Below are experts of layer 3 (counted from 0) of a mixture-of-experts language model. Rows are named router (the router's row for the expert), gate (a neuron's input weights, with its number), up (a neuron's input weights, with its number), down (a neuron's output weights, with its number) and show model dimensions 160-239. Each number is 50 + 12 x the weight over its row's rms, rounded and kept within 0 to 99.
Before each expert's rows: "mostly gets" lists some tokens that are sent to it at least half of the time. This comes from a sample of Wikipedia text that the model never trained on.

# expert 20
mostly gets: " on", " from", " out", " over", " up", " off"
router:42 51 48 43 42 44 57 68 48 47 43 62 60 56 50 69 51 30 52 38 67 47 43 35 54 41 59 54 59 63 62 52 65 54 55 42 69 71 54 46 71 42 49 30 60 55 68 60 55 37 49 55 44 29 53 56 57 52 45 38 39 63 59 57 52 74 49 79 53 36 58 45 52 39 53 42 63 56 61 50
gate4:39 57 69 49 87 51 37 62 44 31 63 53 59 78 49 48 48 50 61 64 51 46 50 11 56 46 39 41 47 48 56 50 38 66 34 51 43 53 58 52 54 52 55 52 34 50 48 39 44 43 42 57 33 33 66 69 41 42 67 17 41 45 63 43 59 72 50 45 30 45 52 56 57 54 23 41 39 57 51 39
up4:43 58 51 42 91 43 51 40 57 36 67 40 56 90 44 55 53 58 54 45 43 42 35 46 41 52 37 39 43 38 68 41 41 62 47 48 40 44 51 48 46 76 68 53 28 41 43 36 34 39 55 63 28 45 48 55 46 35 62 48 43 40 60 40 49 62 44 46 38 48 57 66 46 44 34 62 40 50 48 64
down4:49 58 43 58 49 36 48 57 59 60 42 24 48 43 58 34 38 56 59 35 68 28 56 33 33 45 67 47 51 59 54 56 47 34 46 42 47 65 45 44 80 51 42 54 53 61 49 69 31 57 43 46 73 37 42 47 48 52 49 48 41 41 45 31 52 68 62 40 41 74 38 48 52 40 67 22 41 51 60 28
gate5:36 44 60 30 35 46 41 68 47 89 53 20 48 55 71 34 48 39 44 35 52 32 53 52 48 60 65 62 54 61 56 25 61 56 64 71 54 46 57 45 17 17 68 58 53 30 51 35 61 40 59 57 50 55 50 54 33 52 57 47 55 67 29 44 44 62 36 34 54 45 53 66 55 73 35 49 31 46 79 41
up5:30 33 76 47 56 21 47 94 50 69 62 49 45 50 67 38 71 42 61 40 56 58 67 42 48 41 62 53 49 37 41 58 49 63 52 53 47 40 48 37 45 51 58 54 47 43 37 24 53 41 45 76 51 52 40 51 46 62 54 51 63 49 42 52 35 64 24 52 51 52 60 49 67 66 60 51 41 46 48 62
down5:33 54 50 51 68 56 41 51 75 46 36 62 59 57 38 79 26 63 64 64 58 43 63 38 63 45 60 70 51 49 52 53 55 52 49 69 52 29 72 60 31 42 44 38 55 57 25 74 53 46 59 69 79 55 52 40 53 41 44 58 58 47 63 46 70 57 25 45 56 11 58 64 47 50 46 57 48 68 43 49
gate6:42 64 39 62 53 75 49 56 45 54 54 50 79 36 47 39 47 55 46 37 42 46 65 53 43 56 60 41 53 56 39 60 41 39 44 63 70 73 44 31 64 73 57 47 50 55 45 54 56 47 54 47 46 61 22 64 48 53 62 52 56 62 66 34 67 54 38 46 39 45 45 68 45 46 51 35 71 50 62 38
up6:25 45 40 65 46 42 56 39 48 30 50 36 52 33 61 61 30 52 48 57 41 52 49 46 51 59 49 73 48 52 56 67 27 50 29 55 52 45 47 59 60 75 42 41 42 19 49 74 36 54 41 55 49 56 59 47 61 77 55 49 76 29 61 35 56 47 28 36 45 37 61 44 56 50 50 69 44 62 57 41
down6:62 42 31 62 47 38 27 71 57 50 52 38 59 76 31 44 60 63 49 57 59 50 50 65 48 69 34 49 55 61 57 68 41 24 68 41 52 64 34 27 56 54 46 52 51 49 44 60 49 42 51 53 68 52 64 55 54 31 34 40 49 36 34 31 59 61 45 56 45 48 42 49 25 53 54 65 69 30 52 44
gate7:41 31 52 51 75 31 67 40 56 52 58 54 42 66 65 42 53 68 47 55 53 49 54 71 43 36 70 59 28 51 69 73 44 49 55 40 44 52 30 37 53 36 50 62 44 59 35 37 45 47 40 44 68 41 66 30 57 56 30 59 48 40 41 49 59 41 55 43 54 54 59 46 60 68 61 47 48 41 38 33
up7:63 38 56 71 48 56 59 39 48 56 49 35 52 43 52 31 57 36 50 50 55 57 51 53 56 53 06 29 63 46 48 34 51 33 46 37 57 60 52 57 38 43 31 60 52 47 53 41 44 55 44 36 37 47 23 56 43 60 80 56 52 51 47 45 64 45 39 46 56 41 58 55 39 30 39 68 55 64 34 47
down7:49 76 44 40 48 56 54 49 50 61 69 35 53 37 52 49 42 51 54 48 31 34 39 29 41 51 44 47 45 47 48 38 37 26 35 52 53 52 51 37 26 43 50 56 41 40 38 39 44 55 42 52 35 63 52 55 55 52 66 63 50 73 50 51 54 54 41 52 39 40 35 54 48 35 44 59 53 52 42 55

# expert 2
mostly gets: " in", " his", " at", " during", " her", " its"
router:49 59 36 37 33 29 45 67 64 29 52 51 61 45 52 68 59 41 62 79 54 20 67 54 57 55 37 47 62 49 42 35 50 38 52 43 71 55 55 49 42 48 46 70 45 39 45 29 31 41 72 49 62 29 62 54 39 57 25 67 53 62 47 50 33 62 51 56 44 37 65 80 35 50 43 46 58 30 57 52
gate6:47 68 39 53 78 24 47 34 65 49 49 64 54 58 69 42 68 70 41 53 58 62 53 39 54 41 68 52 65 38 39 68 47 49 54 52 37 65 27 56 42 56 49 51 24 57 60 59 53 28 41 56 77 53 64 50 67 71 51 51 42 38 67 51 48 59 57 59 72 56 36 65 35 67 35 44 28 68 30 57
up6:58 47 49 55 48 50 41 48 66 34 56 50 33 67 47 36 65 39 60 64 33 53 49 48 43 42 83 46 56 48 50 42 52 62 44 66 50 40 52 70 58 41 52 58 53 66 74 54 52 17 52 53 37 62 59 49 46 68 51 46 25 43 59 50 32 60 50 71 51 36 38 46 52 51 49 41 23 51 28 61
down6:47 66 43 53 52 41 32 45 49 32 61 36 55 54 41 58 55 54 35 45 56 45 86 39 43 49 38 55 39 56 44 24 67 50 54 51 48 50 47 36 59 61 59 59 33 28 53 69 37 48 70 53 65 43 40 32 63 56 78 35 33 44 35 32 56 48 47 60 45 58 42 47 36 78 48 44 67 45 48 49
gate7:50 60 55 46 37 34 61 72 56 52 55 46 57 66 27 54 43 58 60 58 39 58 40 63 40 62 50 23 50 49 85 52 23 38 52 51 50 47 54 76 41 46 46 57 57 36 54 66 53 35 70 60 59 39 87 55 43 47 53 50 51 35 50 17 55 58 46 42 42 39 62 45 64 47 54 67 48 42 69 47
up7:56 48 55 34 53 30 58 66 51 38 54 44 53 57 18 28 61 52 35 54 49 51 66 53 36 68 50 52 53 31 55 64 57 60 40 57 49 52 43 43 36 50 52 49 50 64 33 61 85 36 47 49 64 45 48 39 12 63 61 33 46 47 41 62 32 48 38 33 30 43 33 50 23 58 61 52 36 45 33 49
down7:54 54 42 48 34 33 60 50 51 39 49 47 52 56 50 51 38 32 53 52 59 37 30 52 68 36 55 46 30 42 49 51 43 47 35 43 48 57 56 46 38 45 48 37 61 40 61 30 46 38 37 59 63 53 57 32 51 63 55 41 58 49 57 57 58 45 50 56 58 69 45 60 62 61 37 63 74 36 29 65
gate8:59 29 22 53 43 72 40 59 52 62 53 45 50 50 57 56 27 45 33 63 69 48 42 67 48 55 59 51 57 40 11 37 69 54 63 55 70 38 47 47 55 54 57 66 39 67 37 36 51 48 51 45 55 40 65 40 41 67 72 53 56 43 53 62 53 49 57 60 29 45 62 39 51 41 51 89 44 23 36 47
up8:30 54 45 57 53 56 44 43 54 40 37 57 43 53 38 67 58 35 55 68 40 53 43 48 54 53 38 29 48 47 53 49 60 50 56 39 47 52 78 71 37 55 33 44 64 66 51 33 65 44 53 61 58 60 41 64 42 53 50 36 68 82 63 67 58 53 41 65 62 37 64 40 66 49 44 32 36 43 48 51
down8:39 51 59 45 52 38 62 47 69 56 52 63 40 59 40 52 48 59 56 62 33 33 45 70 34 64 69 50 39 52 45 59 53 39 56 48 56 55 52 66 53 57 40 32 52 50 36 42 58 25 45 44 48 55 51 60 27 49 51 50 58 29 61 29 58 43 41 75 43 60 66 44 33 60 48 51 42 42 55 41
gate9:37 65 59 53 37 45 66 22 47 51 48 60 55 61 47 49 48 57 47 69 49 51 55 42 54 64 41 45 36 40 44 55 42 55 64 59 50 42 25 61 37 54 26 29 45 47 53 57 60 62 63 56 67 52 30 71 40 50 39 63 66 46 46 51 54 51 42 47 58 57 33 55 42 57 43 67 63 45 52 58
up9:37 38 47 64 40 30 45 28 57 54 39 48 57 51 50 42 36 56 26 63 44 56 57 56 26 30 40 40 33 60 30 51 44 60 76 59 49 33 45 43 33 48 33 52 29 67 66 44 37 55 75 44 52 61 52 47 53 60 60 82 68 46 46 47 55 55 40 38 54 40 23 46 50 54 54 33 46 55 54 37
down9:44 62 39 65 44 63 41 45 61 39 35 47 38 54 34 61 66 55 48 64 58 60 39 13 50 43 32 47 60 41 55 40 48 56 89 55 47 32 70 38 53 58 80 35 69 46 35 50 53 60 53 35 64 43 41 76 58 60 51 51 63 57 52 36 27 61 53 65 59 58 51 60 60 40 54 50 50 45 29 72

# expert 26
mostly gets: " a", " an", " including", " number", " left", " called"
router:34 43 49 40 54 57 54 44 49 69 42 62 58 65 49 61 51 66 51 62 51 79 72 45 64 48 75 57 43 54 38 42 56 51 54 43 69 41 40 61 49 63 66 29 61 59 49 77 24 40 44 46 52 43 64 72 45 61 57 48 54 51 36 61 64 65 45 57 64 62 53 36 70 51 37 55 47 51 45 70
gate4:62 45 54 53 41 43 51 56 57 53 70 30 39 41 28 38 56 68 34 39 53 53 59 51 33 49 55 50 51 43 59 49 51 28 55 43 74 49 60 70 55 59 41 52 51 60 40 33 63 42 44 38 53 48 30 45 77 62 67 50 43 47 36 59 45 61 23 60 55 32 34 53 47 58 52 54 61 61 48 34
up4:43 56 33 40 42 58 53 38 49 47 55 30 58 62 67 33 53 39 34 44 49 38 67 43 49 57 47 42 50 50 49 32 36 56 74 45 47 69 38 36 72 44 44 38 53 42 67 55 57 55 54 58 49 50 58 73 54 42 41 55 36 58 63 52 41 63 61 71 47 58 46 49 61 38 41 49 47 51 59 50
down4:49 58 37 32 48 54 44 54 43 37 49 52 56 40 33 71 62 40 56 48 53 31 51 55 31 53 42 39 50 28 37 31 47 48 53 34 52 56 56 33 58 54 41 65 53 53 20 39 42 51 63 34 16 45 42 62 43 48 49 55 67 70 68 57 36 53 55 42 37 56 38 49 61 56 51 54 72 50 48 41
gate5:48 50 61 43 37 60 44 31 64 68 37 41 61 50 44 32 41 59 70 46 55 51 58 31 33 53 33 52 49 50 54 46 49 67 61 42 53 32 65 33 44 38 40 42 62 28 60 70 68 45 74 46 45 42 56 58 72 54 52 45 49 37 76 62 60 38 63 64 50 64 33 89 47 63 70 42 63 43 63 51
up5:42 65 39 42 52 42 46 38 44 44 56 52 59 60 48 45 49 59 36 29 69 41 39 47 46 32 37 59 43 74 47 54 59 54 61 64 50 56 61 33 41 67 55 35 59 49 63 49 38 41 36 36 61 50 64 68 61 49 48 58 39 45 57 49 37 46 47 61 51 43 61 54 28 50 70 47 53 59 73 71
down5:54 61 53 37 62 38 30 54 77 39 28 52 55 28 47 52 37 55 57 35 46 47 50 53 43 65 59 35 45 58 33 57 34 33 52 43 66 47 39 22 63 33 60 55 55 26 37 48 49 67 67 48 58 55 45 41 55 46 42 54 48 38 34 68 66 27 49 55 36 65 44 63 52 31 37 45 53 42 41 42
gate6:50 54 68 46 64 39 66 46 46 40 67 54 23 64 67 62 52 48 41 44 77 44 49 39 65 38 38 50 45 40 44 53 61 37 06 48 52 31 27 51 60 47 64 58 34 29 64 45 56 54 64 35 25 48 40 26 25 41 44 41 49 48 66 35 44 61 61 55 58 45 27 37 54 57 52 39 67 55 62 36
up6:44 56 57 58 44 40 62 46 51 49 29 62 49 58 45 68 46 57 41 64 21 15 55 42 55 63 41 56 52 49 55 40 30 68 58 42 42 51 57 38 53 25 38 45 29 55 36 62 40 42 40 58 60 52 67 33 81 55 56 47 55 14 58 34 40 35 39 62 43 47 60 44 47 28 46 36 36 33 36 47
down6:40 69 27 47 70 62 48 44 64 60 50 55 59 28 63 68 46 26 50 61 45 35 45 66 47 45 63 51 57 37 45 35 40 41 72 50 61 41 40 40 41 22 52 72 46 53 59 45 47 46 50 59 56 49 63 67 42 58 43 68 50 53 46 66 43 27 49 43 28 70 54 57 53 61 46 44 55 66 48 46
gate7:46 60 34 72 59 33 36 55 43 34 31 44 60 67 61 50 46 43 51 58 54 28 50 44 61 44 55 54 68 51 74 35 49 46 41 60 26 39 53 44 43 61 39 43 29 55 41 64 70 42 48 61 33 45 53 48 58 46 71 34 30 72 44 38 57 47 54 35 60 74 47 50 54 55 61 53 38 54 40 56
up7:50 39 42 59 53 53 48 51 42 37 61 31 32 42 32 50 51 49 33 53 46 67 55 51 51 57 62 59 52 38 55 59 48 62 55 45 31 62 52 44 25 51 53 49 56 49 44 13 57 45 40 40 41 37 51 33 44 31 63 43 42 39 69 60 44 39 41 72 31 46 47 37 36 54 26 58 52 45 60 69
down7:76 41 63 64 44 29 27 62 46 52 51 37 32 57 66 37 32 48 63 55 27 35 66 60 53 35 63 46 47 36 24 57 39 43 47 51 63 42 47 29 75 56 37 57 33 51 64 57 44 55 48 55 29 55 45 49 36 55 55 54 70 30 41 70 56 31 51 64 58 45 54 35 36 46 49 27 43 29 73 58